config.yaml
n_layer: 12
d_model: 448
n_experts: 16
experts_per_token: 1
d_expert: 256
d_shared_expert: 0
activation: "swiglu"
moe_layers: [2, 3, 4, 5, 6, 7, 8, 9, 10, 11]
router_score: "sigmoid"
normalize_top_k: false
routed_scale: 2.0
balance_loss: 0.00103
balance_bias: true
router_logit_norm: 1.5
init_std_router: 0.0144
lr_router: 0.000375
vocab_size: 16384
norm: "rmsnorm"
norm_eps: 1e-05
tie_embeddings: true
optimizer: "soap_variant"
lr: 0.00178
beta1: 0.95
beta2: 0.99
grad_clip: 0.5
batch_tokens: [32768, 65536]
seq_len: 1024
train_tokens: 434900000
steps: 9491
dataset: "wikipedia_en"
Below are experts of layer 4 (counted from 0) of a mixture-of-experts language model. Rows are named router (the router's row for the expert), gate (a neuron's input weights, with its number), up (a neuron's input weights, with its number), down (a neuron's output weights, with its number) and show model dimensions 336-391. Each number is 500 + 25 x the weight over its row's rms, rounded and kept within 0 to 999. Numbers have three digits each.
Before each expert's rows: "gets" lists some tokens that make up at least twice as much of what it gets as of all text. This comes from a sample of Wikipedia text that the model never trained on. Tokens count by the router's weight.

# expert 14
gets: " |", "-", ";", " he", " 0;", " name:"
router:503538498475533508504511472497477507436511463487503534469541517516479510433477502485483499488473520478525562508501462534474468518501551471512485497527487464486501481528
gate0:466470494522532539497492452538544501504516530501492533486494445477452475530514520464510530504483524492504482429510433488479520470507483540507473502491481479435479555520
up0:496513504464442492517485495475505502528485542489515495525471491455465526482476498536522519512495499517528466526542474508492511503489541498486499512487490491454532507476
down0:472510504509459456494502456509522506507478555537526515454502537487504504526433441537474502496507502515564556472499498497520487514504446485488513458526510482518486478502

# expert 1
gets: " is", " –", " ", " are", " -", " be"
router:483500512543428535531481513499514508576510521525488456453522539458504485528484494516496505528482510522523503507516490479519495501526519491547490494460486513457533505478
gate0:500457502495499458491508474518542519503484521494494498461534535490550504505553507483474551435473438461532470529521497490535468478514503493497494495531488436487523506459
up0:520498495430478470492512510503475548499500479562501487479503527460461487493463489529540498490533520487512509515502473487517476498494490514509520508529506515481456534516
down0:513480493493513504515528488574499520504553514521498503505477466508484485507497483446495524540492496511500490533466509504495525500497526501504523502464493484497484493478

# expert 12
gets: " the", " a", " The", "'s", " his", " an"
router:506518509488485464457478491469487524518501487464532534524468525521484482516476505493514509479509529505460493476501454516479495546520464509410487485510520482498501490485
gate0:465490489504479547475478469519489493489439499527511491520508413494418500506493512521501511530540510495489522515471543510508490483503525531509536499442512546519493486541
up0:499482443510474500528506503508482493539492534493506475503514529494470510493524498504489478469513514444472570506502514509508495517498505494488479500539479472519540518504
down0:502446480517505527454501494450485489509536503489505498464466524464472514465533511511504452510529494502490502488451548446505508488495500512472520459504490509522513497533

# expert 13
gets: "\n", ".", "\n ", "s.", ".\"", "\"."
router:480506506493533487508399502482534507481492483491507473461441457503503509556486499494533490463480514522493481497505517470463468519500469496484482499537481459483537488517
gate0:506569461517501499491475502504477499566481486437499462486471461507448504511496511505498518500507523510525532543463483508517506516465485507491500500521472499457482472463
up0:494501485510481515491479504492506485513468517477499455497490554499501504525464499496489502529517501503509510500502506492494478513532477503503513498490501506528461526504
down0:511477519499512511506465498481521482522518494490488589502470526485529518504533479493551454448524503516484491507482493518525474517475507510523468521482518498472501466494

# expert 6
gets: " of", " and", " that", " which", " or", " but"
router:487483480505486495507459505490517513548493541489485480534466466477487516472508489495486479502503506515462453514512492432489508479488489519538508502498493507504510483519
gate0:473472527532512469502470509487483468501503493480497497536463501497493476528503500491479497512506499460489501566458487465533490514503521520499494499498502500513476487445
up0:521519466471451531496476518512563502499503479496489500496474509499493512519503492537531503482490498524519488464490531508507489506490486515497496493496415492492509499544
down0:514473522487503519504512472532477489480509485466490534519528523545508504488515558497553522525488519498499462521471516507477478496509526504534454519566526498449475472505

# expert 10
gets: "s", "s,", ",", "ers", "er", "es"
router:549525513498488473495491494486461507444496541538520496499533490466496526493461448520536524530456473502533493445505502519485530500508508489543519516504486517530457546508
gate0:464502505496536548509487562505493501496487515496494484511498499482468499495458505519466522539485454490464532498477508497491507506500541531517474489499500450455501527479
up0:503500495494494469489508512515482532542501498526498456498528500482522502562505490504510414566460505542515491499494492563503507473501477492507436483473503497510497513532
down0:519507499493508496468495493522458501477500473527499512500545505493532506497508465523450510485501471481502506513470512461540491501525488508498436490516495519529509470475

# expert 4
gets: " was", "ed", " had", " were", " has", " been"
router:496517489515482485538514498504514490512492495475506466486481494470511501520503497505528473462500509484503527461478500515532523485498495537502528500484534502537504503513
gate0:479499511500497508534499445440501497544501480485506474514511589521502507456484489448468508520509545482480499568504479499475462505498476497541500494437511505483511479498
up0:519508517530495508524508507510517506520501531520500472495496518531500496495488498557508491500495492524505494505495498468453507523492504488527439503457485566505504529506
down0:477542506486472480473493510498498535486467503493505488513492437501510448477469476532527495487499442500481500451463500495481523493492503528525480473472494461509460522498

# expert 3
gets: " in", " to", " for", " by", " on", " with"
router:529459482549477507469513491497501518512480523494482476547468466479483467520488486483520494472503524488488472489508509476507526533539440471425510514474527501542511499489
gate0:509449501507531524495505469530495504484503476575503503511498497502494501501451497559453497541535486481493454544506455468471505500532490539501489507501499524500511508487
up0:518521516523493512477498440517456489499503517513499514503465469497474502547468500489512502507499552485489439498535496472515507499521440522487514499499497536510434557501
down0:497488480488497488493529464527520532518530441480498486543508507529506532502491513497482495505495504548498518482494491492472483523494497498504453527475509494513484552488

# expert 7
gets: ")", "),", " United", "}", "\"", ");"
router:449505443520494523525459484563518486500517473485511528428517459515480485486528505502512519488515478494511507508499522503471500459508519491499515503560534503492509544486
gate0:499512479495508491519500510535499502500495513479476494492497481419508500523530491500496495535512508508510495528475503532481526535480538540449527500574480529521508500510
up0:537497503468519473452499502467441498459500501516510448515517488537519510497429511509494509501436464514496499491501513512512509480528524441574508498466531468500481479510
down0:496494472505514504500485482502514498482574473474447471507467525531508519433499516482506453516531485544504528487513501543503544523487522497487483453492509485506493506482

# expert 9
gets: "|", " B", " L", " S", " C", " D"
router:510509466479492504505484525466484513516490514479488526494512513503506468466478520501507497502537516469492500465479520524518531538489502515479536487525493554483488488491
gate0:518485489509526511480490496540500491509479475537527473515478506533546486528473511515513505498518486536436506465491479465500543538511507508518490494539490536504533501549
up0:498499503513490480493514475494483502489474506445498477506461490518487496472489512513495507522482537489461563503542482514502481510510527499519563498506509492526500494480
down0:490539505504530427507520488517497512537501494461495482525501525517494488517503475512472474512479560509476479526495530516504532503473543514502508536478472527513505478480